Below are experts of layer 2 (counted from 0) of a mixture-of-experts language model. Rows are named router (the router's row for the expert), down (a neuron's output weights, with its number) and show model dimensions 0-127. Each number is 128 + 32 x the weight over its row's rms, rounded and kept within 0 to 255. Numbers have three digits each.
After each expert's rows: a language model's description of what the expert responds to. This comes from a sample of Wikipedia text that the model never trained on.

# expert 8
router:083129172165097120160142101177097101064106144093123139089096089145074102162139105128101152082114163152123189115125122097132123139084167172077118147105121093109097120108051107149164168168117162126092104130139083120137106182125187180123120131092086086053185117151078123093126161143100122094110079122130169154150177132116122160138141148087144109107154171116106119123150133120135102100197
down0:112113149138116201136121124148145151162149099097156129105091139123140094094075146121127103119146142049109112095151133125153104102143125130147115086092139141124130141123144129149120120092093219086143123148152146112085115153135057172168119129114106154128141150095140104112139132109112135134069114120099125077124147159142183100182138153091139134129112132115140158156083111088160136173219
down1:115139152122177150091120131167119130105097086091138154089124154106076113088130145118132086145108123148063112174140123085154072098086088118106130118109107168143077113113125161157056119095148107166146150105123156108052118132162151150117163155084137153107102086099139133148122093124106105116155152187108126110136154133111168053126171120128097153137135076129139094115092153127154130100194
down2:175141112102102120098124146128135189118115135110120117126064146147145130081120129132135111115131131135099218142065146132170096119174112110144157125083181179086101168121120196171150110104107206104115146086124122062090160166120133085128150124109183130113120141117174168114183214111123090137139141088137162144111148105056109090098156147144096115135115091161079088091129093155155111155104
down3:105077185113097175143130095113095117155100136145066124138125091097172136144121120176142124135101086160123183149153090090104126133148135092133134150101208066095130069116115150082122048140059165103161133124093096120136137064174085104175083179148145114161210121120140126116102126134145173125135154129161097155159116074069141165123144139158077116144166148153127132106083144101115170114148
down4:082157082122109103162131152152056092200139068130126116125135131121163148086136158065090171161104130093110140100106183112162158120142110077104120142181011090141099122145177144133097114139144136122112060140164078181084111135121108090134161127163118149114126127127162145145118143133069100115155127141113158166076123143109137140124161148180164122174104106121185143117140189133158178125123
down5:121195136078119112137111168171089157215141133099112167122051146137106177163143116125124163165101107127184133068123196068138070136108155121042146090101171143146138082144090126184184156132156117171124143135154096050105151122167187103059126129187172130105154207099118100134151086108156130157112117135169185113170115151150187174101137114117155104097109110161136134115138104108151147163149
down6:181116156141167162135130122096087167150140124126104147104055104193184150145141068152044159201170151142091172130124090137094116169128105176157107126146169120126174110106129185140046093101148105095112136173125147174174179145111124101190134137059129096100111097200124101110154084113135113135149120110148186150106104127185128146147113186088143191066142125127182133129116177146146146104108
What it handles: Final pieces of proper names and place names, such as -land, -berg, -ville, -ton, -ović, in surnames, species and town names.

# expert 15
router:167074107169149080113109107123154097100098071123162187176138143123103088083116111105098132074099141168099119138151163122088077074126099142106081046136096076177148094147139087156187154172144073161134067112062147150093155126168146099156091122112134127106103101103189152139048131068102156073127113183115148127113073085116108162138135136072157161128091118126065095104181153141109195119176
down0:155101119169143129094116058093191123160099144155153086066113105079087084123126111107129129063066105127125157088136129138090124141146102174110146132139149136108142086128118109110150123090132158120149169091107095092156143136125125124134126081102128170100155068109116132118147131046129188067105140108150163179124094099081121135122106126147157135149125192127085113133116116144093163109118
down1:129115145130137069108160089135111142156110093106157124163163109180056139128171113179061130122119159143093107091180112094117094092051149106153138115159106126090146149137138174170071133136096119134098080147116172191137088077146108135103091095127112138142144126130083054116144103140139139106126140087097125140131136133133138106122066054138113117116096156124177096094089148182149151041158
down2:105125068160145138189131135162126097101157134109113158157118136140166171097140115105152185140169129145077150069121138162078168048163115091122092105146173083096092143135137115173137149078160101166148140092143143088120112171080144103134179133178206151119189071090092124100154077088100114098129117132083120159116072164065104175078104113093117107137108196125081111077119098148069124174154
down3:134089105156075153123138105145126115099147144094126050157153136139131125107178097128125136186133115169188113097166104075137113131174180076161113139141150149131186085139127109188068137126150103115105112116138156130113140172124189114130127092131122151176097114163105115156154132094136121146096069116134117132142167125175173104161064088164173170132137143076164115093136108155158133140154
down4:105143117137081088198096129141114061145114124159169202129172139118125110139200093079104164116068122127122106087108134134129071142084152148152147111123162065105120137146149152142132179093128145131117073124090104112095063101136129138127118171143106153100148185051096124124127163174152123120155113120175123143127179087140108076155143177104101096127095177113141123062107104081105168129206
down5:173143112132102185089109158114151104127172090110157162160142157089130102118120094087148110127127182140149141131193077170112118191128135147096122086155097101133089144163175120116172159124114086098135093105131145112156134151215119149162167120139180183127142113163081106137169092092133159126198162142122081182118105134138132136132125112174132127144136117166145134129145096143158106167187
down6:129095120120099155152131054072077141154091090066141125109136121107123145049158119120095146097067135102157127165128144061124137133112155129082105121150129121115106171152132169108109146141105117091129127154072081066137128073079127148157117103167069091072129096125166120101147125130065144155159109150153063106142171090151122084068140116145108132092071146136148134129138069105131123144171
What it handles: Forms of be and have following a subject, such as is, was, were, has been, plus main verbs right after a subject.

# expert 12
router:134166096105148156138135142106118096193126064116075113172098140169145161128111133114113132166123137079145149124105177110120091100119114118141110164088139095090096112097171152156183057123112119162155121099166155078080101079167096104148111130141127139133154131139196141048137067116109151163115119094140140125121118130122158090166155082089089149118180119180146150200110114116141096134089
down0:101177162112103103160129136190120147137150108152154103075120155094202200163106199146152131116127091079170115093092077149075055104129129113160170087163144145142145136108147143155122107104135079149080122089076144167130106121129099150145110131144125114116086151121137161104139123091155160132102111111174147169128172076195175150134075122139111135098158135107109182157153118095095182230157
down1:164086147114076109144174056154146074108107071146134136115060102124139176118171144093061124168143158171129068093093160173113157150170122120101150129117145109076116116172220199129111079145134094091146163154180094118146157127141097108149192130058115184048148163106113163152135140081138108141093101164116100117197157197169116106137095117122136097146096138159168157171179096132151137131132
down2:136119112137129117063102063149097198140108061083146121161147137158070133156077149160183114190151126105115119104095100114153063147135139138172139150166110068086141141080052164115185145131131069168114068120137107165147097101108129154110138171131138158128149131096157148151150141132175103141120100146179179116135110171118125170103113095134140070166147105115112136043097051171180120077095
down3:158099074133132094131135144098159141122151117112098192183121092104107149129132148126169187089172097123081114124214108142167140096092123178090142084144139128094080124165133140078124178123125100146100154108166074142143069110133147145118142170109113137150138081103118128097025171090149153093091084074116151090138127126183134112173151145060172127168107154093137148136075123141141107156085
down4:218088131181117126109170109156094082129169112111135170164123119131138054114131163117117104163119185111092152120123168083128128102187120147117130086075102078155153135143125111168161172091124196140154122138144183154101135154117163147193098144154086077141126097101125094098176150176101128081121117128120091072085145131135102058130122092105104107148152101175096126109114139173023217084133
down5:075167162156153124090094150121135126164132146117115113171137110080127123150164112080148120135109147112151113132082151166165116081146109132107107125102155120137121051100097137138102186129129148182113125124164132087160138122068128175107075185172121130156147168088131138160136133074154112182193064126137140133118135093163061140112117135186094136168123198160075106081089147213120158163133
down6:080142089054142119095105126169089122113142104080112148103153134119122097075144178154109117150142107141086089149123088099069117064171139108163161148138199193160167171143137146070143128107143193088121172157088156137068093091125194106143090096169133134129128131155108110148097116133175124111127083102126132107092153071141144161122106167111121124192136102125120141079099127109079117143129
What it handles: Hyphens in compounds (alcohol-free, co-lead), en and em dashes, minus signs, and blank space tokens in tables and infobox lists.

# expert 0
router:121056103158177145109091091128119149162081094119105135125111177171144168095113108109156117150139153118146141113080143141136139146203114109158135129108111186158124108091149132129148144123176091192130137087105160125161109116095102115120142137149144180150172133085202123113141156084136150142141101117137125111104121163098147095128145109067122133145123125096099123144119123098101078179085
down0:210159123063179144154120154110131130120070108172088155117092180121143125146181108187193143139167102203135160112126106137138134160069040140216123168198131090087138109139108095146099117145078114150104107172133092085184117175095188097109128147124109110112132053156137174144125146119191132131086138104136132101162115161106154155096207091082137156141128094119103088093202136158101088106130
down1:152157145156161117114115123107111146164160078141114139152129170138037102099107142099168159131122088169157147205147088048081112159102160170140109162132088101124126149117097124123089173097131073133112179121146151178095125109178108065128172088158118094071141135127078151068159150146136120113118083083152144180113164128124064162148103217136126122103079185116118110127081145149088099140136
down2:126208112197116120086123147079150095145161128177103120105165125132197135157146143123155079108174126141136134144171147110119172130119119117124150126144180124156113158148168156055155116081106112156195124127125103145080172106133157131164127122185168142109101169096156134144134176137157167197085125126173062064145068108158163124149124077085128160139084103079097091134123076135066097078099
down3:119162042121152134133091133140200106119171136130138102093151134126150171130145179149080116150134133101184136126159099120114134179153142122190124181084185153101080106125125152153204132165165130100111135085181095094111135158100108175170103167117035152137124160151132106113179141080123134067150083117127133203073127100131136140148138079154133140103154092153104166151149097145149139124144
down4:160150089096130089113174130132168112122118188174153149202120106142173085113149075139084164125139154148130159097135161092099114123081135162104162163174090088140087152141109157173167166138122084139118100108117106136116109114126143118081093175185093122132108070112080144157086118140088118087147161124094146121167155135118125133135117120163197144178214148118075139120132160123108113101110
down5:090079168178115125110102096118119126046159082160127124107131141143110091129055130162131053140137151143104091149105160105154153131153117110080169115149170195150147132138122105140139095111099109136109082117113130144133133113167197118152161161138061096123062149136100060133126142106115147132117079117159116111110107082165097104130130138109028107091132127092058131196164178129178178122104
down6:144126128131170174155210097108127127155105072128161144106136109161110201091138079117116109157051099148105107143133143037151183153137162142104099126086128130063088125103070084134076167107130141147184062185113165121146086136168109088173138172120114114116140148108107184119173123066117137107062124093105071098137196135114132155100094154133090156210117205202173113143078092144159129130138
What it handles: Subject pronouns and articles starting a clause after a comma or period, such as he, they, she, a, and, often before was.

# expert 11
router:121057103150182148118091088141144147162076100123101135138111169187138170105108127125154122152137149115135147123089104140128140147192092103158130128091098168160144121099168157118138126114169094187126148065115160106163112120103125124117134132145143192167169148074216120120155149082141145143158111128116127120105110137116162102140155113075133141138130127079081143140108125096108098163084
down0:067124120118175191132159122129153144140092142167131144169117138128122139124173122129153136120147097092146168151102106106175142130175092158122118096136212108105132140109095213230159127201078114170106134130124109096150133054092132060125070156153115101134135113083149155122144129154091143131126164137145177198125140134126078121086179093161073137141091094178122179177139146159140101133097
down1:155168139099141156185144183107111202093174099136146209184048102119095124101129155113112146122127151115124137071128150169147105165085131126150042135136184117218135100154134098103183141098115113057129132153122137140112116110118174151167106121146124143165164144149194124130153160141086168124137155163226050179087163065135127101147083118127112125095160126094077108082155097122179156117105
down2:122122144135105105092072143065154065140151149210146137132112112096182092065086159088174122159103087102098130078177105100125154098149141143114169061167119122151148095154116155110151126117120108143074132153135175145131141159134154118117133129098152138134154095161158094121092137104137101148081114129113171131105091105088126112132161147161047084124136114122128202145084145079137128135178
down3:072100145149189159130136139126127123105123101110146151135092168150104155082084168131160114153155107156106150147131162123127147080078105089112176178138149159191174202129080150134149180144131151151080097106135203106170128134115089054148123124189112113113094116156119159141129111095144087132093222164169176175180094110135135097143126086102141099034124142107145087131096103125115135120183
down4:120123136125108093125223084129134100178104173119157136083121131101164119089114112130122089090165118140157133149110114138146102171126101083150101089128146173135077083162119145096131131130135159104175108112143149164140175148178093178085120155130101134124109129137142070059138110089138110137112102124106119086136137085117140161181142090172128186117075114139103117124126097208109079129138
down5:103116104092086071151120146207126152174074137172142154086115185092108077124129163118099142121131176154120133132141126130095091098077152172104138124129132144101163141148157183083118128132124102132120112167147146130090144119063111120116106115155117146057142087138149112158130113177092168160084113124118128176161140144141104127181118103090106043144124187159166109103120134074147093111135
down6:103160102161059151140127126104168144113108087091170112168092114149171103121134090150140141052183130152118128069140102134147181152137135132120142211151168147189104086107135066133142104197083162109167074124125122165152123127136152110149175124148122184149159090096131148193113101149134082147038129112117151073086167136130152104160128095119147123205100115163152102096152162142131111098070
What it handles: Blank spaces in empty table cells, commas, and prepositions like in, at, from, plus line breaks ending infobox entries.

# expert 3
router:116072123176154066134095114076136092165140152184172168218131125121090146139108144164132089098160075053139107116117181139159090076173117107129133164157137110140125144117127103212174164112148082160151170132131146148097173169123118193121148149133156120126120154103095174140114157104131093149090110136066140148135135096103145121123121086147145120116178103115161118184203150195132147131107
down0:150143088151162105170152101153178146157138117106125180179179124143101125109195124154161092064135176115133130115125093097122098148132117172087062095118108148141134159181092134137145101146091114199127205113103108102059113108119133102137139087150108172095146126073128162102066107096149177128125182169128108126131167172138127114124111118158109186092108173121068145112124128075082101134159
down1:116144133163172107121103143149105134149095134114106159122121128178109077180101112112149117086146112144112153131155103134172102105137130105166163149130125193146172102124054076153134208108151154119149071152121117158133092184126098147128196116132133184131157117115080124168106150178172111158180117115081060103113146130093126111095122082185122147179162102112114103128149139089151159147088
down2:078110137116116121069139210117123137143138129098154099172094131141120145101190104134147193125196171161175108181091100152070115166116156127128201115108121122194124178171135112128090115115109077141123147169151159109180130144165126135148073157134090122111101133152157146190169143150093191089131151085140100125131100119071128123104133133154124103107065069087167120126179105121131164153120
down3:128127179134142079058139168187103104151112116160144128151132104128145116133168120144153160161078160115180105116143119160135090154082157159153101126147120140104094117170102156111096063150144096154163148106060139155109093125131107074204128182147093160147178150102115136132103092130095123159149096119128171165103138104102120174072111143174083139173140108162165156094091086124091130121093
down4:113108113072170152156157115143138131152124130101127125106069166160062112107142117175068164120141089135172129143106115132177116152145128132180106130129178110115098159139120125144148151105114093150097165080105125145165127065137135082088145114133165120078081113143158040129119135093136189126066118165160171169087121095139215165135105154120153135139119130194149118183131158151152151206155
down5:193156133107193159156078112244102069108137127088132109118109124057097190094139199146113076126133139131115113146132143114136130122149161145120095106072160156187093170094141103113106131136130141144133082132124086154135136130177105088143130074121088124131077106202185154139134143141104151103130139137133127124204174206083074176097150120155130148150127108108056119104147123154119135105172
down6:143138110161162114124154138102111170132149131119093107100139096172120114141121156122146090162146125161153139182182144100144173147175071094128095093119120157130145140153123079170118168158132125112143119164151147204172112154116127117122114132116137139117036067100110089168117165109106144153143158125089124114069139107156183125112171149143130128152103130126139134134076029141143136121197
What it handles: Single digits inside years, table figures and statistics, especially 9, 8 and 0 after other digits, as in 1957, 1980s, 6,922.

# expert 9
router:198134117116125128133192192165124112137164142172140124144162136140165103141119153147149115161150116124127114117158160116102142141103107149125101181151105078063111154154095111128123118121132146116130165183113172102080177093166143130191147107112046175078188158101177114123102096066053106132097214077122162124110102101174116121063091122198137117108091141171157076099107144150161190210098
down0:175108156131104112191084150085047118084167163129091119151130130172106112139210067146154116124102151095110124140149145145150131139088137145069127141228133140096107156103098086110138145144194129100117127086092094117098168149125079153114177087110184172098115159066141111128134120103068097137165114125128164112121104111158152182149072165153080144115155146172105067090162119088114150137104
down1:169092099141072059129114127156139161152175123139116138128208129144198057138118046132127138069132082104135186095114106121110153084157061116099141056130137104129173167138037132106142096106089204179116187165123099094157159123133128094147085122143113154131089135130063150150174083115147132092180189117112196103158155125138090152136108111064116124144116112103157146166191127173162113160124
down2:108159100099081152149105149080084143180109104114130079111112196086083141125093125147080089154131156153146124124185086096096126135159175062104130088218143103163144123131120091169154117142144089147143170141071156082127162115148145166116107162171116100123107135112079164104111080117091091098121120181096104118115143143148071162162113142145105121128123098139129110144086167092120158095126
down3:127094172132164129141093128139104140102182062108128126120157125159088086135168067127156134086076200094108180108124106176140126141096137150159159115169154170102063127083156155131093139091129099149087130155082050106131071101165145162153149132085140138097079108137129119111134188153161113102064088180150072200097130144179171168158146167128090180140184100100165135114091062124106123159154
down4:125124087164094103114130107098118116166126163155079079135133068123160138137104087071130134101116074093128134047131146127135161188143097132138114138095136120145118115144088131183173068084095161060145099189198121155133209123099108101143145088135133172119076127143130150122130128125091110103107156110109152111059041156074245112118066150093133076129078152133129145117103067114114146168088
down5:102149110117162121146141146080194083123147139163161140103120125061120135153139053141133141135085155126102088204037134127069180153117125118094135156120191091124122083105108161196131117169111150148123164155067119102120117121174157095135107140092054141153108130097125146141083155100065161126152154103117144156129097130135130135123174097127160104123158123155154147118160126156161078107099
down6:208158097176131145131097126121128132089161097089154118143157105183153098127105120099157167101115179114178034083142115108141138081134186102150154081141113114139131117134182141125223106137132105137111133099079109131148129146183104075177136124192194189179126181115133175141069116161095157133123154114125164167169139102195144140145101098111161096149076142106148166145152150059126105169169
What it handles: Pipe separators in tables, colons and semicolons in lists, and equals signs opening section headings, especially in results and election tables.

# expert 5
router:149154138087083151085117132100143151178199134151100099097122176078087078167150159134101137058123092160128144142150101126135125123085169152127155068164164152150149094157114152135172105100117142165140101145122119159128118145107159091130121136118136130166087097143114120127082090160159100132124140111110111159140150135147097147130107172097107131155122035057150168098153037143171071089183
down0:137140112178103119141139191154131151102095151136144088127145117123091086094097143083114139152117104134150168121137062058118167082119122093155071135137074116111129131181162075118108147125093103106224117097160126178102079088153091133084124153154164125171143177202140121136088103166130156176143068102176176163133100116125159164156106102125148111135169093082112077141180136165150114139174
down1:099129132111170165098072118144157186075147129146087146108082123138142064134135144115099072063193111139079123107124115162142154144082085136181132163084172167155115156151138117148143065160176131138176108127137091134168102092131109087109084146095146116118137150105111131165113197045096095167049095138139122155051152092194101142128069138125144116143148126166163143112120114157106137137176
down2:158161150107151154156075144136072132128118186100097103172069141150111140132125076179126158173098106128149097123149166078097100084078117125102170141136170162160141207128160071143179122124126103089087056139070110122094135125156176103112158078153097108185070151123192128063085111128131138168159176170136112148187182065126125067124123124149122133112134095173129126096082092174161145156153
down3:098120116119215133165097184095075190138151119113149175149110089135168158083128139095153148092157165073106131096148123131079087105181113063099131138114137190096111127108141093163073053159124148105117098124137167121136162124082097178155086217164132185121043135122136099143144109111161160141096133080119143116166151148124101167096154141154149112087105162094148122126123143138123117131105
down4:123159076173140120108134123143106165118150095153161153137165164194165152149115088177195125150071114128151060138182120103174140144092135096110151099121127148142135129114063114165061169189137124126168140097172153104102159159119115170149100100144133127032091099148164113080087071137131201142110062165109089148144150171180127182176104123103159136136121126053136131153155143167098134154113
down5:130095151136144129098101126115172100149114144163136132141192159132078142074199128158125123149198155120121101145158047066172126165130132105144169115133192123109101146143090160111118102143165085109110092074163161134147141092071173124126146126119132160136105143122082144102115070111151131101060086153128067076112105148138107153137170121135110161125156141096158066137162109141119164118185
down6:127170084098071120149072152129087180174091169175138155066116134132146143094201073142156133081090091128145096069143109050139210094120152144087159106107086134138117144127143147138082085129186081154086161154126099144141174136104153114085103141155087067118107162123153172122166162134094159145068117134149050124123148114152173122133063094087091115077120103112124159109096131142151140138193
What it handles: Lowercase middle pieces of proper names and abbreviations after an initial capital, as in Sch-us-ter, A-ri-el, Cs-ep-el, plus capitalized name starts like Hong, Don.

# expert 6
router:132076118148193154103097099143150150207077096102113128143116180208136165098130099127140103160128160126136132104078126138125152152194115112140140117090091192152145139111175141123128144120146105188133130072114166108171099131091119106109123100148137189151169127076211122096148147089133129141147103108103117114106105140104152094138145123087127150140139114059094182142121122084122114159089
down0:089144122144098054099147110119103099194191092148089129172153162117151094109157142079132152059144084138181099066136074178163136116119140138109121165162134114107178157176090155097069233144148140173126149085087097114090132120178155142151102114151098135129099162148119102112132151143126150111101127043080116138156146148156122128122142085187047147085103161170197160145110135138134106149136
down1:128085128081100076095136106113162137143131096126076170152097138129146160128123098173096136149163142090159127131121144158126062031104141116127088128145135145155100087099108100107061143161055118149136177147129078130096182133167085077113174096162106213107174117144125161118154125159103172122127182132108122144077114206109124140076149109112167067127165117098158118108106146098160139138111
down2:119130154127080156150100105082120130150115178179084078096135111108082148152178129100180160168142145116093145094088120164130151128090125074154163151160120084135176109129146118155082098098154153134136121153151108134163153083175100142111137154166181075146153062083082170165084119155153076110106085153118136075074067101157070130205123131170099077127124169163148150085124119092127153144159
down3:118133165127155105116107093131090093134185143151125193154169123121147101132071142106142081175111186105139147178106118147139134102110181116115148117170123152133102194135078124150080139138183141133085167173111156156108106110132061122104158166148132110142162096124062140142098178096114108125144086163127135160096140096183156107149112091166136107175168072142131100120171148121076128154175
down4:147117166191122154157092136043167113111115135132172088142159168080120116077115099162141131135155101156139201111132096149122042131157146146115153131089135123140132146139111107095107178087152162083135120145090080116112106137121095115128137100098149193090135023078132169101126154125118133177178122105154187081120123112109120117094129140118143139088142196131127118081154105132053166107065
down5:174151070069114105131163167137130140138139101086187162125177128126084154038117134098147157223188082134127123182079129134115082080119137136149115148104108124125100161134087103057115124167107162180145129126120135133145156073199110143142167159137171094059167131141126175127168161145114185071066112155153120181109088127113095176115173128110167094086116161101114141137170064187151122140146
down6:161117087164139142115160181088140125101143063135080139138102135109131129101155121131125096140094148120144116121172150126110144145126116123148134153085066148138083117169155081075192147117127192199190106162149083192099165085109128065072131140143140176141154164112112105204128110177157141097175103108087108125140133115115098176101140195117184118098119187132103108072101115123158132149130
What it handles: Clause-linking words after a noun or verb, such as that, which, where, who, when, plus commas, of, the and line breaks in lists and tables.

# expert 10
router:100154096130127098146162121062143161174137129124132217197100068107143090127142154137141109074051037072135079161136100143100089066149137150091141158154120163157142119183114127124113098138137184146124149117113166113083125109149169174101128131145145115108166170163098169138138108129158140144136129147093145148178127089115124134162138118174145117142155061112085144093093149095132145184097
down0:126083124059130095154171181088112171140160125082137139047152083125174111158113132138108159092104149125135131139088140133083135172180099117106130125141183137109055136129141129124133153137142154125138088077134156093156101155136083145184111106096073163136142082129157170153180103164183104187140100115098119060107081133113103156108107150105212160136122145101067112084145081020115179084082
down1:173120110164167152104108138107177118106120093148077142158104112187114103094090156075075148117169090147117185111157085107166149175147142059130163113100061096117070152122112076162093186158185173148148175126100061093162129170114169115117113121148134097090139169107185144103162118111146122075112122101138142103129085153091196083132107098114088130113112118120143138104113177122124113124212
down2:101126168115094174139140124118106060202136129190104087124135156090107143126120157107179103136167097167156136172155104129157073128100129085138121145164120131147080170137147184161177130169158067081081110103134098130179121179146094113122133118106159148106079140095146139083115115182160067127167206115123039156153154079132101123122155084104100109153120150169147107143109080127094076130152
down3:179157145087151164100152092066203079115128138082051080123112163127098125136149112132137141113084143085113105119150133155134097146083090121141151105137122157178058136145100129107124130037141122135091123107156230161125135095167129095139157076191190108107138062167104126151150131131110089126102110165103138149132107083144129169171081097150115111097126155102146115159131140134118155118083
down4:108139183121091129173150181156136142162167113061150112105101151141067094084122146103134110178168117065128102140084102127106183219123150146149153082046150045116162177165158106104111089173095133096133097147116132135189163194141145080141147124179164115085075165168115123111091168150171136118145152092110217192126185104113176130167127101080155157142113155076132133147121135075133152110106
down5:134149140152059069125091112089132140153152121149167136162146134115198114180152165132093128181173163178126126074140106090120161112100135091111160099140148145150146106152174159183173134076113151133190162110043128107148168128139138090117164169166174137137101151162183163108150160103156145085061162128123080166095107094128136105105098116114084113073104097168190110171103108188154183166116
down6:091080166176147133103121146145112044099190146147087092186117116148158077135150096115114095173091090085117076204077194109117090124140133124132132092082103123120115166191119115111124124131096114092136052168087152134115101124174135149114197129136165118164074119161109131140139115129120122169177093114081140133088160131144118159137105147098134091175138172127101136128161198120134163181153
What it handles: Single digits 1–4 inside years, dates, coordinates, table figures and subscripts, such as 2019, CB_1, km^2.

# expert 1
router:122133198098157112121161125127141128110187121151115090103189064154160109107121132128150130141144116117099149110140130142136127138134128124160152159163129148119156088153155050133084154136073114079135187186157078162159108176115104073126118119102083152106136116091142107154089189138152129135160197094177095124107113115097085140046106131140057144135162183112128082131120160088090157153103
down0:123117128166159147158116103108061120125120079105102138071142197153088144114140127109182104093124165132184094144212117159134118147105135157128103140149118095148133050123141145097095145136086133151213096092089155131165100134130112145130163086057173148120139163118148126135070138100142097122193162111140165108104111155191166092127058110107166122099153164117130126138081137158155168188139
down1:103146170077142090115134053114129088117156131124121149110115129079143160160133135125137147191138161203152143133134114168152106175088049157151103105085113154165165195094126097115121083144099092157156151176195194088119092148093120107166122067097108135116131142078082171088104065187070155134087126080167176166097141124156134133168150081232110113060144121114114142138123103194135125131161
down2:177114117143082086125061116152152202143120143140081061112150111103138084189144099074160111165216129106155102134162117157111128050132107137073126058100140115128091142128159099091140160113109137148099105102131061116127152131131101121059097102097078107165150143119111121081152142107162206125148129133076098158109151112069142140131175155077142143117169153073128129130085120100142134160146
down3:165057101149125099197113110097128062137115197167118151126127108085088092138173117117142103131185138090076149110144109120100120182126163105132098118101113186149124177162137113098110118151132137176069122155178175134159144076124142107129150115124124117083107141179147185078128142128139144076105116170118046224182160156124100091094156109098145101114184106162117126118135114080099054138157
down4:160167210154099131081137182039154146120132167146106167059186095075118140129134126201068149119159145108095095107132171137118138089105179059126084097159120168164106121165144193125153090113094199069072099093151160136092082123108134162124132148139135067161094151097090146164163126151152119106166127137128177127144151140133080118118126173173159092136166098123171132093111077169072130116160
down5:124115088114166139108153089092144104123130077125148132051125089101189121105085135159121143110160154076133139164099119063092122106135111056104120108128146110136169138164089175126068166168105062160199125129108108122135118103097109120169139076046130152145146116072105145117142179112088099062142150097135061087148147174142063179078121097106139188091080144111151135148131094135125077143071
down6:149128067142155163111181142087103129131162156138153079141123134138157149134164137161140118100121105120130117082155163106120063202126168124156155184128118117121098111127108130176130125117134103118127165144115101156087075134147176115144146185144102102157148129163094137157071115178108066118052096095173061110104123112140131138170125132159108106062139107116120157160064088137127099122083
What it handles: Line breaks, quote marks and first words of infobox and list entries, e.g. Scientific classification, Production company, Born, Personal information.

# expert 4
router:172059136173108181116123169112130154101084074093091130136102136162081171155097124127129128126140108134117133150105133061119128154185149111140153113115165160089153131164151177149137129085089105127171139058137119164060226138120079132089186119108132108140130136127200135152059170082083149090116124061089137124087090119191095102123100123160092141148091136071075159163118134115131127097139
down0:200166172134082072129162146118131101139131135139146200136132134200148156106123113083113079144089115066142160168178124154152130172186146128117125157102150096150131081114078139175148154169121115140160121081109111153116131181124151099144142189203136108108116126134167066071108154100143132126154156128093138140184079135109186155135012152175110131146072170132128068104144120166126148179137
down1:183120126158138132148127112139094139123049121130201102149121112186147066140111104105071143117132108155160055138094136147099118141138112190112107107077186166073141101121097157130104112186159125176168138124143181127142180138140110153107126133189082100143118093122148140118129158167135130190172104135171129215114160124106144158093117188161126121136130120165088133125157157154127085152114
down2:096133104149126126203140139193107151098171139145121156098101112126048117114112111150161164095120074092142145135157127133133063160129129102126085090154186176128169115106141133166147090133172157129089096152162178121142121138098094128127147121115124176156142085121197092139126118144148158110140130066130167131098127141109100167129113122073122174104134166173110163121116169073161106135182
down3:133083110186174104125152140074182158125077086111163089096127169220104148114176192163119102115159185099178156153120134139097137118082169104130111168161071133173154094112093158074115116133159089102128129205106116170088111100094147109127072124122124153091167165129150082111082174125107054172134176119151128133068209154133157117118143108102180169087179167159118148080148173107137116099107
down4:144100105138096103078116076107170174083171106063122164120070114138087124124127091120090145105138128096155145172173133137135189139110116097142090121123119133139109124120136166125140124118116100124077135081201121127128141149155099097145143048169109086118092103137181094126169121032126059114186137141094116015148137110144089143098198112150130134105166184098096164104188127128142131132100
down5:137092115117109109139186112095053072134131084169158092098125198130132159125140085116134149119147075112135195142108108112147134137109115106120149141100110113125189068146160092059084101162131144138182118042158132162131106115190126101179111194102071178084098099104142148155134107151162106123082171088098204050123147052087119138100063100164161134092096172142079170147171139119124115128104
down6:186117138175075151140099151158150126144152122123185134095048130136201107105145146176156115165096105141140083161157115139087142083119144132121117132137112111078093145098130123111192114106141166114086111120044078113099119107130178130138113128118124042108145136148102068042135193130149177110096138175137155152194148106081095085101108139118113126137088110142186150140153193106139075090118
What it handles: Common adjectives and modifiers right after the, a or his, such as new, local, former, high, early, and weight, sexual.

# expert 2
router:099130111085126137133100119124121103109134116125116129117140210185109141093110122157154167156147173068142093170126110173173119184169116139142159054060123194146105201099161163130179172122209132113109147084130116128124133092106143111084107123156116089163191172123182101107162120131141165129155138140071134118128189140160138109167135127176179088108109112086112156074093121112102057159152
down0:060103095085120026105107109088091155091127115088139093152094165189081109143110120106133102098117074103146156161147074166178069087150169108103102133119157118098167151135118135150067114136081130096067105053116183175143123140090151119131177133164175121073073159149138096121156087069108119127144173128158125142117146167090111137159137129086136151174131116125113163096107088119142124079132
down1:111163111131130204188082179144098148092151105089074118084152163058117174102170149159177166156125114114125107167132115144169075100141149175102172112156113172131126106084123128117090152131095141120081205138194128101161127136150092097133105130096071114165074089141147111181101062093088174091135175125135157149154171159154127150088118100162105115143148134111122104149131118139101104156123
down2:151131081156120126069124158115194107185150100138140098140116061082134159132165168108094131155126155133084151112118081139080082127125166134129147111097118122159127079131183132136157124130153054126198138177084178084132167070169133151085124114151139092143119128138106131122156150135137112115130064112106126140116091116113096066137176111097136136077148116104079108110163165170141143150117
down3:129130115103126096084139125141115094110124137112214092115110191154107163107113150125134151077141124100140119110149122159104118151187186181220126138125153110137121112131093150106159110095066196091113167145096167122164122168168188124158082125098105136128115119081115111129067150122083101090193174118123059127145116056113159148181097116107140099165143114026102102132128049138130194128100
down4:122146114086085123115169149161153077121175102114127159153165162130185095158130154091116182106149095118103147101101201184110138124135101169131114123106149140081159124167143179159137105134095162159153180180123100168104135127168149157152200124138129134135203147172146130128092197077204061117172135164155114142110107126127171181073140142187163162158152140123123198161125126132145138111187
down5:130197070084115153118112196118140152139156114119104128115110155151143103146163089053122105132149101159163094144133105163144154093148133119113136126119148128082164138168131096073153113081153169135138120105091021130141117139150167138124050086208141160110121130153127065121114046105130150124111076150111130079138119128122091098198045118169170145146133172102153143121055159113150133161096
down6:160130134138136131139170160146093103117146143099086063122075143105167084123126078119091072145126118090126148115115145148172196130088126180116090096150140124066175165172110149095140150074158104166179099096112101130123147082158183150127185157105076125122143105103129101164120193114127163192200105126144135149143132125113125074106096105168114082143203103126159082041128127081148099126145
What it handles: Possessive apostrophes after names or nouns (Queen's, squad's), plus sentence periods, commas, slashes and prime marks in coordinates.